config = dict(
    n_layer=12,
    d_model=384,
    n_experts=40,
    experts_per_token=6,
    d_expert=64,
    d_shared_expert=0,
    activation='swiglu',
    moe_layers=[0, 1, 2, 3, 4, 5, 6, 7, 8, 9, 10, 11],
    router_score='softmax',
    normalize_top_k=True,
    routed_scale=1.0,
    balance_loss=0.00464,
    balance_bias=False,
    router_z_loss=0.001,
    init_std_router=0.0169,
    lr_router=0.000941,
    n_head=6,
    n_kv_head=6,
    head_dim=96,
    vocab_size=13693,
    norm='rmsnorm',
    norm_place='pre',
    norm_eps=1e-06,
    positions='rope',
    rope_base=10000.0,
    rope_fraction=1.0,
    qk_norm=False,
    attn_scale=0.102,
    tie_embeddings=False,
    parallel_block=False,
    init='normal',
    init_std_qkv=0.026,
    init_std_o=0.0,
    init_std_up=0.026,
    init_std_down=0.0,
    optimizer='adam_variant',
    lr=0.000617,
    beta1=0.95,
    beta2=0.98,
    weight_decay=0.0,
    lr_head=0.00453,
    warmup_steps=312,
    schedule='wsd',
    decay_fraction=0.716,
    decay_shape='sqrt',
    final_lr_fraction=0.0,
    batch_tokens=32768,
    seq_len=1024,
    doc_mask=True,
    train_tokens=317900000,
    steps=9702,
    dataset='wikipedia_en',
)
Below are experts of layer 9 (counted from 0) of a mixture-of-experts language model. Rows are named router (the router's row for the expert), gate (a neuron's input weights, with its number), up (a neuron's input weights, with its number) and show model dimensions 192-287. Each number is 128 + 32 x the weight over its row's rms, rounded and kept within 0 to 255.
After each expert's rows: a language model's description of what the expert responds to. This comes from a sample of Wikipedia text that the model never trained on.

# expert 13
router [104 109 172 102 157 122  75 129 188 156 106 144 140 142 142 159 172 136 150 160 111 129 100  68 155 120 228 139 175  92 120 147 116 115 101  87 157 187 118 125 109 190  90 163 106 100 112  62 155 132 132  88  84 100 185 119  80 171 106 144 141  12  54 104 157 113 164 181 159 150 146 151 183  94 116 139 125 182 108 129  82 133 109  85 152 132  61 129  66 125  87 142 198 183 110 168]
gate0 [145 186  79 122 182  73 124 119 150  99  98 131  92 136 133 149 114 144 160 157 141 183  60 152 124 187  91 186 156 171 128 191 120 119  48 151 140 165 145 132 116 202 116 197  74 120 133  71 128  88 168 142 164  95 158 128 126 167 104 127 197 132  62  69 158 181 129 114 168 141 101 107  85  73 104 117 110 154 166 160  82 122  44 156 153 132 103 102  67 122  50 122 165 133 155 137]
up0 [117  80 141 137 163 159 103 147 102 111  51  95 136 136 137  64 141 119 115  92 118 106 122 107 147 127 149 115  73 111 136 155 153 135 153 105 142 124 127  81 134 102 160 165 212 105  89  89 188 143 113 168 204 157 124 149 161  80 101  90 130  94 141 146  58 106 115 194 128 126  74 154 135 214 113 145 125 160 149 111 127 143 189 107 103 139 162 128 125 194 132 139 152 180  99 142]
gate1 [128 101 147  74 121 169  86 126  96 115  77 147 177 150 126 141 143 103 137 177 127 109 166 167 132 161 125 129 129 157 165 142 123  92 135 112 159 114 113 127 171 131 140 132 111 139 111 123 100 136 136 143 138 151 139 129 113 125  95 115 124 216 128 176 187  70 167 143  49 125 177 149 210 153 137 123 124 143 177  67 103 140  86 150  79 152  97 158 133 144 114  90 102 147  89  97]
up1 [124  98 107 139 121 184 129 101  80 105  84 156 145  77 156 148 107 128 127 132 164 101 143 204 111 143 171 100 155 155 146 122 131 133 142 139 114 110 170 155 159  92 148  86 160 101 113 190  95 123 187 143 104 149 114 156 106 170  70 147 139 176 149 149 173 159 193 104  69 108 158 135 212 124 107  93 169 154 168 111 123 152 103  81 129 102 116 120 142  87 124  85 109 128 175  83]
gate2 [160 154  99 116 113  83 151 126 104 152 151 142  51 151  93 130 117  97 156 174 162 106  82 125  50 102 181 159 103 138 124 109 178 168  96 148 136  71 127  90 139 124 146 151 155  99 163 118 142 131  95 110 144 125  85 144 160  98  99 152 130 139 148 115 157 171 132 105 144 161  97 155 160 182 148 102 136 166 126 106  81 105 124  92 132 153 161 164 121  99 171 160 147 105  81 131]
up2 [167 132 106 120  86  93 123  93 100 105 128 125 115 134 118 126 149 101 162 105 127  49 105 120 115  84 178  83 101 130 182 106  57 102 191  72  57  48  89 157 166  78  75 171 153 150 144 107 158 164 156 133  88 201 150 121 122 116 140 100 169 149 162 104 132 147 150  85 158 118 144 127 142 157 147 102 120 130 151 139  95  76  86 111 151 108 187 197  76 155  86 105 128  94  95 101]
What it handles: Place and proper names. Country, state and city names and their pieces after the or of, such as States, York, China, Texas, U.S.

# expert 33
router [ 98  87 142  58 159 124 117 145 141 119 164 123 185 120 137 190 108 130 111 198  81 150 102 130 122 123 120 135 131 129  90 147 128  89 119  75 169 145 111  86 100 147 134 153 114 139 106 142 178 141 155 108  44 104 184 128 103 136  93 143 115  88 102 129  72 104 216 130 135 166 120 116 148 112 118 130 104 138 157 120 110 105 154 186  78 176 110 117 132 117 106 155 142 181  94 106]
gate0 [ 64 184 124 164 111 104 182 135  99 169 140 196 140 135 121  72  78 129 117 108 157 112 140 114  97  99 162 130 154 136 125 117 199  56 161 141 108 131 128 124 142 146 124 126 117 175 111 107 176 126  94 112 113 108 145 157  55 166 136 106 155  51 185 108  75 127 173 136 187 112 139  35 148 173 123 127 127 143 126 126 132 110 134 146 100 142 102 141 132 148 148 137 155 112 139 100]
up0 [ 81 124  98 166 114 161 170 143 105 146  97 158  86  89 104 149  80 146 102 102 162 155 108 113 107  67 135 102 102 124 127 121 193  86 180 137 114 129 136 137 171 133 114  75 155 175 116 139 132 156 124  98 136 101 111 152  65 165 169 154 180  69 168 103  50 156 126 133 163  93 136  93 122 164  98  83 133 181 135 200 151 134 133 173 109 169 129  88 164 126 103 105 148 145 125 107]
gate1 [ 37 117 127 154 188 137 146 115 149 112 110 135 136 153 175  65 129  94 101 134 195 180  77 145 147 148  71  61 136 136 154 143 145 103 155 203 113 182  84  94 131 127 147 112 110  79 142 147 144 142 114 172 139  78 156 123 194 116 195  41  91 129 148 108 152 115 165  51  99 127 121 104 141 108 149 125 188  73  87 106  81  94 154 134 151 161 120  94 131 129 170 174 109 180 150  76]
up1 [145 139 136 150 187 166  95 122 115 137  92 110 119  81  96 127 107 146 140 189 115 130 148 164  51  97 125 189 114 103  80  94 158 155 140 104 178 136 107 181 129 104 142 108 169 172 155 104  88 110 127  88  90 120 134 150 145 134  98 153 142 175 114 125 126 111  96 210 150  92 155 134  82 129 120 154  59 177 160  89 119 151 143  99 113 113 155 116 127 117 151 130 133 113  77 106]
gate2 [155 141 172 120 195 147 109 109 118 101 130 125 148 171  90  63 162 134 117 142 163  62 100 134 123 108 112 158  95  89 130 118 126  66 146 109  66  69 154 150 109 116 156 131 132 219 109 133 123 111 136 149 122 161 149 164  76 140 146 122 118 123  88 124 180 137 138 211 150  91 116 124  98 206 138  98 140 118 135 124 143 180 132  97 159  38 138 128 116 118 165 133 131 112 143 122]
up2 [212 123 141 151 130 114 178  87  72 149 143 144 137 101 109 148 155 110  75 103  45 101 174 152  85  98 139  40 156 119  94 147 149 120 169 126 109 110  86 120 106 170 123 103 154 109 130 123 107 116 144 165 128 140 182 105  98  94 147  92 153 168 156 145 186 121 126 130  91 151  89 139 131 119 139  98 112  93 190 143 112  73 120 152 104 138 114 231 138 120  75 173 180 119 170  94]
What it handles: Clause boundaries and narrative subjects. Sentence-ending periods, commas, pronouns and relatives like who, she, they, and plot verbs like manages, later, tells.

# expert 8
router [106 158 166 134 115 134 113 178 158 136 179  55 127 132 143 120 155 187 114 158 102 133 152 121 126 141 149 152 150 122 105 157 136  72 152  94 140 145  93  74 166 208 137 222 109 136  89  87 171 120  82 100  91  89 154 109 119 169 100 132 118 132 152  81  77 106 131 141 171 112 121 117 171  93 126 202  96 126 132 120 164 101 113  99 101 103  88 126 153 155 135 150 188 116  80 130]
gate0 [130 139 164 126 134 166 140 144 107 116 128 104 142 109  97 151 192 137 108 136 104  98  95  78 145  80 107 185 124 136 107 113 130 161 124 168 171  78 136  62 113 183 125 145 128 119 161 152 169 154 104 130 121  79 147 147 113 135 143 146 103 112  89 122 134 103 123  82 125 139 142 112 157 100 155 123 101 176 152  80 120 121 122  79 127 183 153 107 126 173 135 130  86 198  92 127]
up0 [111 143 153 164 133  39 114 134 153 175 125 143 171 131 166 122 169 128 109  91 150  56 115 139 124 131 148  91 108 133 149 180  43 121 117 104 117 117 117 164 110  84 111 120 139 126  68 175  68 108 166 130 123 149 153  90 101 149  97 101 193 125 132 135 146 148 164 134 156 156 156 103 110 140 128 130 128  99 143 132 109 137 179 206  96 119  91 154  72 159  78  89 139 111 155 138]
gate1 [102 173 104 127 124 165 168 140 127 156 150 132  96 184 156 112 101 176 105 105 170 155 150 162  80 146 123  70 116 111  72 150 132 144 124 175  93  96  98 133 123 103 126  94 158  88 157 118  82 114 152 125  80  77  81 135  99  61 100 163 152 178 171 128 163 194 139 146 145 104 136  68  87 109 139 108 147  93 158  83  46 123  95 136  42 130 135  81 158 127 126  85 130 118 167 102]
up1 [109  65 109 148 125 158 142  94 141 178 195 148 133  80 147 142 153 145  75  96 116 128 121 175 145 115 179 142 151 152  71 111 149  79 104 138 131 134 160 122 108 136 151  77 147 125 181 129 114 135  57 174 144  74 146  81 144 174 105 104 181 137  85 113 182 164 102 140 115 163 125 133 107 133 122 100 104 175  72 127 118 137 158 158 159 108  99 144 126 153 110 147 144 126 130 150]
gate2 [ 46 137 147 166 134  75  94 130  53 104  90 155 102  98 164 140 162 183 134 175 127  81 169 160  69 139 117 177 151  99 129 100 148  73 185 129 157 131 117 149 126 113 145 113 144  90 137 139  90  80  97  78 159  96 123 139 160 125 137 119 125 183 114  99 187 109  92 121 101  72 170 158 106 114 114  99 188 152 155 125 101 145 120  69 173 130  73 140 159 100 150 120  77  64 158 209]
up2 [116 104 107 168  72 171 107 138 116 140 121 121 126 161 174 174 113 155 149 199  88 127 180 143 198 121 131 119 167 103 134  26 145  73 164 148 132 127  86 142 166 120 185  72 130  70  90 112  98 138 135 138 106  69 149 130 104 105 107 122 153 142 165  80 134 146 130 171  69  84 171 173 119  80 115 114 151 145 136 146  93 119 134 173 120  96 141 105 152 137 122 136 193 120 131  98]
What it handles: Name-final words and capitals. Capitalized name pieces and last words of proper names or titles, such as Cup, Prix, Street, War, Give It Away, Heavy Bombers.

# expert 19
router [ 70 129 151  95 108 137  79 133 155 139 137  80 149 152 100 142 181 153 107 195  89 145 129 128 122 124 169 185 131 113 114 154  90  82 126  84 167 200  90  79 107 202 152 193  84 129  87 107 237 160  80 114 122 147 160 101 152 123  94 132  53 119 112  86  87 104 116 123 198 135 166 113 125  92 152 121  95 142 113 115 116 127 152 146 121 185  92  96 116 154 117 169 141 166  72 106]
gate0 [136 166 108 143 163  93 136 153  96 120 117 103  92  72  73 209 133  78 181 127 164 172 100 125 133 213 115  61 163 136 123 123 152 138 177  98 138  91 145 121 135 143 175 117  54 107  96 118 143  86  92 145 180 182  75 181 164 111 108 156  63  99 135 179 106 187 147 112 166 124 122 134  99 137  88 111  70 121 181 154 151 114 166 118 136 129 164  72  86 176  98 179 100 194  52 148]
up0 [119  90 141  89 145 100 140 145 147 141 130 167 143 190 176 116 163  99 117  99 121 131 158 130 172 107  88 146 119 174 116 145 137  87 114  54 137 121 139 147  95  85  99  92 101 144 114 178 171 135 134 169 159 143 149 110 101 101 198 139 121 123 107 100 155  75 120 144  99 119 103 189 108  65  53 134 147 125  90 128 106 145 106 185 172 150 134 134  92 157 111 145 159  87 109 184]
gate1 [ 72 129 147 141 151  51 233 165 190  73 167 115 100 181 113 102 170 116 121 116 163 119 107 123  98 158 112 175  88  65 101 115 169 130 163  97 189 144 127 187 140 125 104 163 154 129 139 110 101 100 128 170 137  91  82 174 113 129  91 129 112 153 112 145 132 162 183 149 138 140  82 124 137 125 132 141 127 146 146 154 136 161 107 157 109 100 177  99 154  79 152 113 113 135  64 110]
up1 [125  92 106 196 104  94  88  87 108 133 115  92  58  95 116 120 155 217 106 111 112 180 133 135  72  88 171 129 114 131 152 115 134 131 153  98 156 160 114 139 103 107 158 138 144  86 167 158 121 102  29 137 129 135 156 128 106 106 139 104 139 103 147  94 169  76  79  83 111 128 143 155  93 176 160 154 180  88  98 151 147 192 133  72 154 137  93 147 148  87  82 136  82 129 141  85]
gate2 [123 122 103  98 182 150 127 132 116 154  84 107  82 174 223 163 149 150  66 148 121 137 106 146 114 159 154 140 191 209  88  74  89 151 173 129 131 158 143 119 101 168  91 124 142 124  51 132 114 142 122 124 132 146  91 144 121 128  84 105 152 117 109 148 134 129 102 122  57 134 128 124 142 124  93 151 186 157  83 105  84 121 120 146 118  88  80 118 106 152 133 166 182 100  85 181]
up2 [ 92 135  78 121 114 103  95 114 115 111  67 196 115 144 164  60 194 142 137 109 162 135 136 134 125 166 120 116 135 143 140  79 179 161 171 140 124  92 133 149 105 125 136 114 138 161  85 131 150 115  89 121 180 165 106 185 168 126 105  98 148 104  94 193  99 115  94  99 128 121 134 198 158  68 111 137 203 155 102 133  83  99 141 132  88 127 137 126 113 144 163 156 106  81  99 117]
What it handles: Personal first names. Given names of people in rosters, team lists and credits, such as John, Paul, Anna, Terry, Manuel, often within tables.

# expert 23
router [123 152 122 100 143 154  91 155 149 143 173 102 124 135 164 148 176 158 160 132 101 195 131 121 178 124 154 174 148 117  71 141 129  66 103  42 146 166 111  76 131 156 115 199  56 162 127  78 179 168 125 125 100 104 186 100 126 129 112 164 126  27  94  62  77  73 170 114 144 103 123 109 133 152 127 139 110 120  90 137 108  91 126 150 146 137  86 137  78 124  88 120 169 110  95 121]
gate0 [143 145 102  81 163 175 172  87 119 159 197 130 120 122 180 113 117 180 140 150 148 164  54  72  93 122 163 142  91  80 140 133 136 107 137 119 118 110  81 109 144  95  75 100 128 106 108 144 122  64 125  68 127 162  99 149 136 115  92 148  69 135 157  91 161 145 141 151 125 140  89 134 103 145 145 144 120  80  98 164 128 147 143 105  90  77 129  92 137  87 116 135 105 134 138 115]
up0 [116 107 101 134  98 177 174  67 128  94 119 167 118 104 146 173  73  96 138 109  84 142 101 157  66 127 133  96  73  87 131 128 182 148 133 130 117 147 127 126 211 109 122 140 126 138 113 139 142  97 175 133  92  97 141 179  90 125  86 117 110 163 122  60 108 175 162 163 162  52  84  86  82 171 113 118 149  56 176 149 115  68 138  80 130 152 117 105 135  98 125 120 155 132 145 135]
gate1 [133 173 169 156  60 130  95 137  99  50 125 133 133  64 139 150  67 125 120 159 141 126 100  86  98 100 133 135 107  74 105 139 153 179 101 126  78 156 174 145  98 107  72 101 111 113 143 137 150 112 157 142 136 180 174 101 113 143 119 130 117 152  94 168 124 169 130 163 153  98 141 167 151 156 108 122 123 137 156  92  83 137 104 122 109 123 129  92 108 110 101 110  78  89 161 120]
up1 [119 143 130 146 173 139 125 157 118 137 199 111 144 126 133 164 180 137 115 101 111 120 153 158 158 104 146  72 165 197 152 169 132 179 101 144 151  89  92  83 185 146 130 130 159 192 102 162 150 123 139 108 189 141  61  87 115 139 175 131 123 115 179 122 127 123 114  79 112 137 193 121  75 160 217 206  32 148 106 180 117  99 167 163 125  66 158  71 207 147 148 104 146 101 108 138]
gate2 [133  97 129 121  97 101 120 156 137 158 203 125 183 127 118  88  66 145 124  99 154 169 156 168 158 161 105 144 128 164 173 157 128 113 146 132  93 151  87 121 145 120  85 197 155  98 194  94 155 144  74  96 118  65 205 136 144 153 164 126 158 166 156  92 154 163 167 158  98  97  90 132 151 150 102  96  48 130 157 110 115 162 105 158 127 188 142 215 154 110  73 161 115 127 106 114]
up2 [135  92 118  88  71  96  93 125 104 149 129 146 206  82 121 101 117  89 164  95 141 116 115 127  95 123 116 141  98 126 179 129 120 159 165 176  65 103 126 145 135 109 118 178 166 129 203 111 122 131  58 117 157 116 190 157 153 148 160 106 157 175 156  98 161 137 149 109 119 130  96 146 151 168 118 146 129 107 189 169 124 166 115 143 122 159 144 143 146  64  89 145 136 106 162 155]
What it handles: Place and facility nouns. Geographic and built-place words like Street, County, River, station, house, often closing place names, e.g. Ostrobramska Street, Expressway.

# expert 31
router [141 153 166 113 149 157  92 157 172  99 153  79 148 149 132 162 183 142 141 208  99 140 136 117 145 122 150 158 138 114 150 146 152  98 134  97 161 144  95  95 108 211 142 168 114 109 126 101 255 149 151 119 119 102 196 111 136 131  86 138 112  46  72  99 116 109  91 136 146 125 137 175 162 115 121 170 111 137 147 122  96 103 123  89 128 123  85 154 121 130 105 178 149 145  55 105]
gate0 [114  79  93  99 109 108  81  82 119 119 122  91 122 139 144  96 103  97 146 155 173 129  75 132 172 153 135 162 105 151  89  95 171 148 118 138 105  56 144  77 128 205 103 145 148 136 131 140 169 142 134 111 130 117 126 141 137 120  87  76 113 123  84  94 129 124 177 105 156 149 133 173 136 132  96 133  82 181 191 110 146 111 161 149 106 128 184 166  99 122 123 145 145 129 135 122]
up0 [144 132 182 148 138 156 100 196 143 150 160 194 106 182 137 136 161 174 157 145  63 149 164 145 109  91 126  92 179 150 134 174 126  99  79 148 194 175 105 112 127 140 113 151 128 148 114  58 150 147  95 134 140 118  99 103 135 108 106 194 174 141 155 131 149 118 103 124  96 123 171 111 123  95 166 154 122  70  63 155 147 120 115 123 117 178  47  91 134 155 129 103 141 152 105  83]
gate1 [127 158 146 179  75  67  82 127  93 211 174 119 148 134 146 137 171 175 118 167 141 161 123 137 111 152 135 133 139 149 106 105 139 116 150 141  75 164 135 123 183 107 142 101 149  55 139 106  86 110 138 170  90 136 133 198 183 192 129 152 172 156 143 141 117  65 181 136 159 114 143 135 150 131 170 147 131 133 137 125 177 110  93 137 131 132 167  50 149  52  82 115 135  46 115 167]
up1 [133  87 129  93 172 152 167 126 143  99 107 139 155 114 117 124  92 131 145  72 142 109 124 157 172 171 153 174 102 115 104 151 110 154 127 106 160 109  69 130  66 154 122 131 148 198 120  83 125 169 135  64 115  94 146 123 104  97 136 121 124 133  76 116 109 167  99 165 128 118 157  61 154 149 145 104 161 158  97 136  74 144 189 167 137 164 106 189 105 173 121 122 132 186  82  80]
gate2 [121 145 141 120 170 139  91 135 129 154 103 139 139 137 142 143  81 115 160 148 206 194 138 172 117 168 131 141 112 112 131 140 134 156 104 135 133 103  91 142  70 128 136 174 105 101 153 177 118  69 162 204 124 206 127 163 133 102  85  89 155 135 128 189 130 152 129 104  94  83  77 148 137  78 129 115  70 153 163 112  86 111 144  93 134 111 166 134 131  88  64 139 123 136 148 129]
up2 [ 75  91 127 117 107  98 115 133 114 150 114 115 119 147  94  97  82 105  98 115  78  74 136 152  99 165 113 131 136 145  73 124 136 114 107  88 152 157 126 119 143 102 147 129 144 125 155 134 182 170 153 114 198  69  75 151 102 160 149 183 158 127 208 128 151 140 110 173 125 129 118  99 124 145 177  82 112 145  75 129 144 142 136 159 165 129 100 135 186 117 137 138 146 158 117 136]
What it handles: Name word pieces. Subword fragments inside surnames and foreign names, e.g. Mc-El-roy, Bel-ushi, Pat-rik, Wink-ler, and suffixes like -ville, -ford, -ić.

# expert 11
router [115 139 156 109 176 128 176 140 171 129 193 115 171 141 125 149 136 136 101 183  96 170 121 114 176 162 141 121 170 150 107 150  93 110 138 101 157 126 104  67  63 179  90 144 139  79 137 114 155 163 162  98 159 135 159 102 160 102 100 150 116 115 133  88 165 105 119 131  80 160 171  74 149  67 156 156  83 109 129 121 100 122 142 166 132 163  72 120 102 202 118 171 142 158 113 126]
gate0 [139 140 169 185 128 136 150 113 102 116 136 120 123 160 155 140  57  65 144 100 163 121 126 139  99 171 158  53  82 123 139 122 132 155 129 155 109  77 124 150 206 122  84  88 140  83 158 140 117  82 128 128 154 128  95 125 106 165 137 119 123 142 176 183 109 170  97  97 149 185  65 127 149 175 157 142  89 138 133  99 140 111 145 161  94 155 183  84 168 191 170  97 136 102 169 143]
up0 [ 96 105 126 105 102 157 105 169 154 132 161 117 171 100  82 132 140 179  83 140 109 165 149  95  84 124 137 165 173 116 163  82 113 131 122 104 165 114 168 136  39 110 139 157 139 122 123 159 161 119 122  90 108 135 126  88  98 128 107  46  91 131  74 110 126 103 114 154 111 124 140 177 157 117  86 126 112 141 109 150 105 104  57 165 133 113 123 152 115  78 122 145 156  66 120 183]
gate1 [ 77 117  81 209  81 148  99  89  93 116 138  89 115  76 122 156 184 158  91 137 199 185 143 163 100 161 132  90 120 138 102 158 126  93 163 116 167 145 107 147 127 134  71  94 142 142 132 184 155 102 104 137 156 128 150 135 158 163 108 100 147 100 187 138 125 150  95 106 102 123  81 118 162 101  99 147 151  58 122 134  94 206  95 107 183 100 137 170 132 105 126 171 136 124 143 128]
up1 [142 135 143 159 127 147 106 139  97 157 105 137 102 132 105  73 190 152 157 178 121  75 136 147 131 133  63 148 160 140 122  72 132 165 156 123 138  87 114 100 120 128  95 137 126 137 135 181 197 167 117 153 212 141 160 175 129  95 139  94 182 109 128 173 132 136  72 145  97 116 143 189  93 170 157 191 122 132  99 222 125 125 152 127 161  79 127 132 100 176 183 126 186 163 135 227]
gate2 [ 79  72 143 123 136 143 180 124 104 118  78 138  81 109 135 173 139 111 135 107 144 186  86 158  95 172 138 105 155 151 154 139 111  82 141  79  29 181 168 117 138 130 144 117 117 156 120  92 154  97 147 148  95 133 165 147  87 129 130 147 104 173 174 137 144 139 154 145 123  97  94 113 133  98  57 141 156 124 150 110 187 193  99 119 184  84 159 193 146 127 149 149  93  99 109 100]
up2 [125 133 172 123 128 129 131  90  70 158 112 128  97 127 139 161 134 174 136 106 173 120 160 123 103 143  96 119 136 158 134 107 165 106 126  99 125 142 177 146 121 155 131  60 112  99 132 136 122  78 129 103 115 133  91  83  98 215 108 122  89 126 220 111 138 168  87 139 141 160 103  94 149  88 151 176 138  83 130 124 139 142 167 224 142  87 116 107 176 136 176 123  75 191 181 161]
What it handles: Commas and separators. Commas after names or places, plus pipes, colons and hyphens in infobox lists and tables, e.g. Broadcasting, LLC; San Diego, California.

# expert 24
router [127 154 149 103 166 122 101 142 149 136  91  60 103 116 123 175  96 148 125 186 113 219 138 114 145 141 150 175 144 101  75 147 114  66 125 110 152 131 101 106  92 189 100 144 104 108  89 111 169 155 142 119 127 117 176  99 122 105 102 123 118  88 162 115 102 117 111 144 171 141 143 134 168 133 165 129  85 166 144 123 130 100 178 112 118 164  81 164  86 102  80 138 152 121  77  62]
gate0 [117 184 104  90 127 114  93  98 139 143 147  40 118 151 152  99 131 119  80  93 127  70 128 112 123 131  80 152 113  94 167  65 157  57  91 145 170 148 160 147 126 159 118  96 127  98  94 103 124 152  99 143  85  99 149 186  87  97  80 104 106 108 106 125  86 171 117 137 151 121 139 105 172 126 165 152 106 127 163 162 102 105 118 178 158 148 179 139  79 128  82 127 203 105  80 144]
up0 [114  84 158  93 131 127 124 131 165 153 138 167 151 128 158 150 137 129 120 132 113 146  94  85 153 148 145  93 110 141 100 178  76 134 154  77 114 139 105  81 105 132 151 166 104 136 158  99  84 163 181 116  92  97 147  66 129 168 196 144 136 154 113 111 142  59 127 126 128 151 126 111  69 151 171 109 119 110 116 127 105 161 174 155  99 180 143 118 175 139 160 106 184 147  98 139]
gate1 [158 125 100 173 137 129 156 143 114 137  80 128 153 130  97 153  83 115  83 125 137 159 138 158 154 133 138  94 110 112 142 174 144 128 205 151 103 116  95 166 125 116 131  78 192 178 108 177 122 180 154 110 167 147 114 163  95 129  83  73 116 157 163 191 194 142  80 124 108 142 131 145 177 145 158 137  72 108  84 138 140 116 117 116 117 140 124 203 122 149  84 103 149 109 172 142]
up1 [148 136 145 121 107 104  81 128 132  85  76 171 155 133 179 145 113 151  44 101 121 103 160 125  85  81  77 178 135 167  65 152 145 137 124 131 188  82 141 124 199  93 121 163 121  86 143 140  99 168 207 112  90 116 132 146 126 114 117  97  83 164 146 127 194 166 131 176 109  97 128 114 171 136 158 118 113 146 117 152 155 172 125 137 121 161 126 162 106  73  63 172 154 198  89 114]
gate2 [113 172  96 173 172 126  52  57 109 131 108 131 107 140 101  73 139 133 137  91 120 136 151 152 133 161 116 164 129 130 124 122 150 114  65 127  95  83 134 144 120 132 117  57 117 120  83 131  98  95 153  75 163 151  75 128 111  78  88 143 131  76 109  66 165 144 118 179  81  79 143 129 103 165  88 127 135 126  83 119 107 196  77 100 127 124 103 149  80  92 125 136  60 188 167 132]
up2 [100 206 138 107 110 127 128 172 142  76 109 172 142 137 162 114  96  81 112 121 136  92 132 126 107 195  97  73  76 142 158  91 139  95 191 138 159  87 194 106 157 105 117 136 145 159 162 148  78  65 160 122  58 120  95 200 112 153 108 110 117 143 132 107  88 103 178 121 122  94 155 108 131 114 117  67 130 178  89 227 116 132 115 170 112 115  99  85 127 124 176  93 172 152 152 122]
What it handles: Foreign name syllables. Syllables and initial capitals inside non-English personal and place names in sports tables and lists, such as Osijek, Lisboa, Zanjan, Thao.

# expert 34
router [112 106 140 140 170 111 114 154 147 134 133  74 183 157 155 142 122 186 107 107  53 116 143 100 159  74 155 192  77 161 133 129 103 140  53 128 166 146  74  93 117 162  97 154 110 102  56 101 180 172 115 116 124  86 126  92 153 142 131 145 116 109 104  69 107 127 167 188 145 123 130  99 114 134 108 138  86 134 115  79  90 117 133 169 121 182 125 154 117  94  76 108 126 159  73 166]
gate5 [ 52 151 111  77 136 146 102 165 144 112 168  91 136  96 105 141 155 141 134 137 184 129  88 112 148  93 153 117 178  92  63 169  85 141 136 128 109 131 123 117 121 175  71 137 153 111  99 124 107 185 150 141 133 150 151 119 141 139  92 161 149 126 106  90  99 136  82 154 172 139 133 130 122 153  97  92 110  91 103 117 123 106 144 135  13  98 145 148 130 228 130 167 138 162 174  88]
up5 [107 112 144  99 141  91 112 150 142  59 163 122 140 139 105  99 115 137 123 140 145 102  93  91  57 100 118 144 116  70 129 152  93 130 141 147 142 118 154 137  98 115  78 111 183 110 160 166 112 139  94 117 127 191 108 152 129 152 144  93 139 116 112 110 132 156 125 151 147 133  66  79  66 139  65  62 103  92  91 118 109 158 135 120 108 127 163 158 125 144 163 114 117 105 169 152]
gate6 [ 73 137 167 106 126  84 102 146 152 119 132 124 155 127  83 143 156 124 128 143 159 191  44 127 183 134 146  43 121 111  88 134 101 109 128 110 101  87 164 141  73 139 134 135 151 162  97 140 103 182 143 123  82 128  73 157 101 141 167 120 112 177 120 158 128 153 185  89 129 120 143  91 138 125 102 106 125  95 143 149 103 120 105 157 160 141 157  84 143 146 162 160  78 164  93 135]
up6 [187 116 152 110 111  90 150 124 131 107  91 138 174 125 105 107 100 126 142 138 169 146  90 140 144 137 150  86  78  99 100 133 125 123 103 108  82  70 202 165 124 132  92  76 172  92 144 180 127 146 129 155 112 162  99 195 125 167 153 117 142 158  88 145 126 126 180  96 127  51 118  50 160 131  89 101 140 109 147 100 110 131 102 125 107 142 148 104 134 136  78 145 117  76 120 114]
gate7 [ 99  68 120 119 159 134 149 109 121 157 139 131 158  59 182 164  96 134  81 106 143 114  70 161 160 118 122 157 108 146 103 135 115 198 152 112 108  91 137 129 133 160 147  56 135 162 169  99 132 110  97 107  69  99 178 168 109 151 161  97 106 123  83 102 102 139 113 126  74 151 135 183 128 114 100 108  90 140 112 166 157 159 104 138  74 160 149  81 140  78  99 109 165 146 109 139]
up7 [115 146 152 134 154 130 136 165 164 154  79 112  81 183  42 118 181 141 168 185 134 173 203 116  84 145 120 134 162  86 116 149 162  70 131 115 174 154 109 136 143 153  96 184 131 117 128 121 136 200 205 106 134 153 138  69  95  91 138 154 130 120 170 109 131  94 154 100 173 105 162  94 122 118 139 186 157 112 124 133 125  86 132 132 164  60  66 191  84 159 113 160 149 140 154 104]
What it handles: Music charts and releases. Words and pipes in music articles about albums, singles, and chart positions, such as album, released, "reached number one on".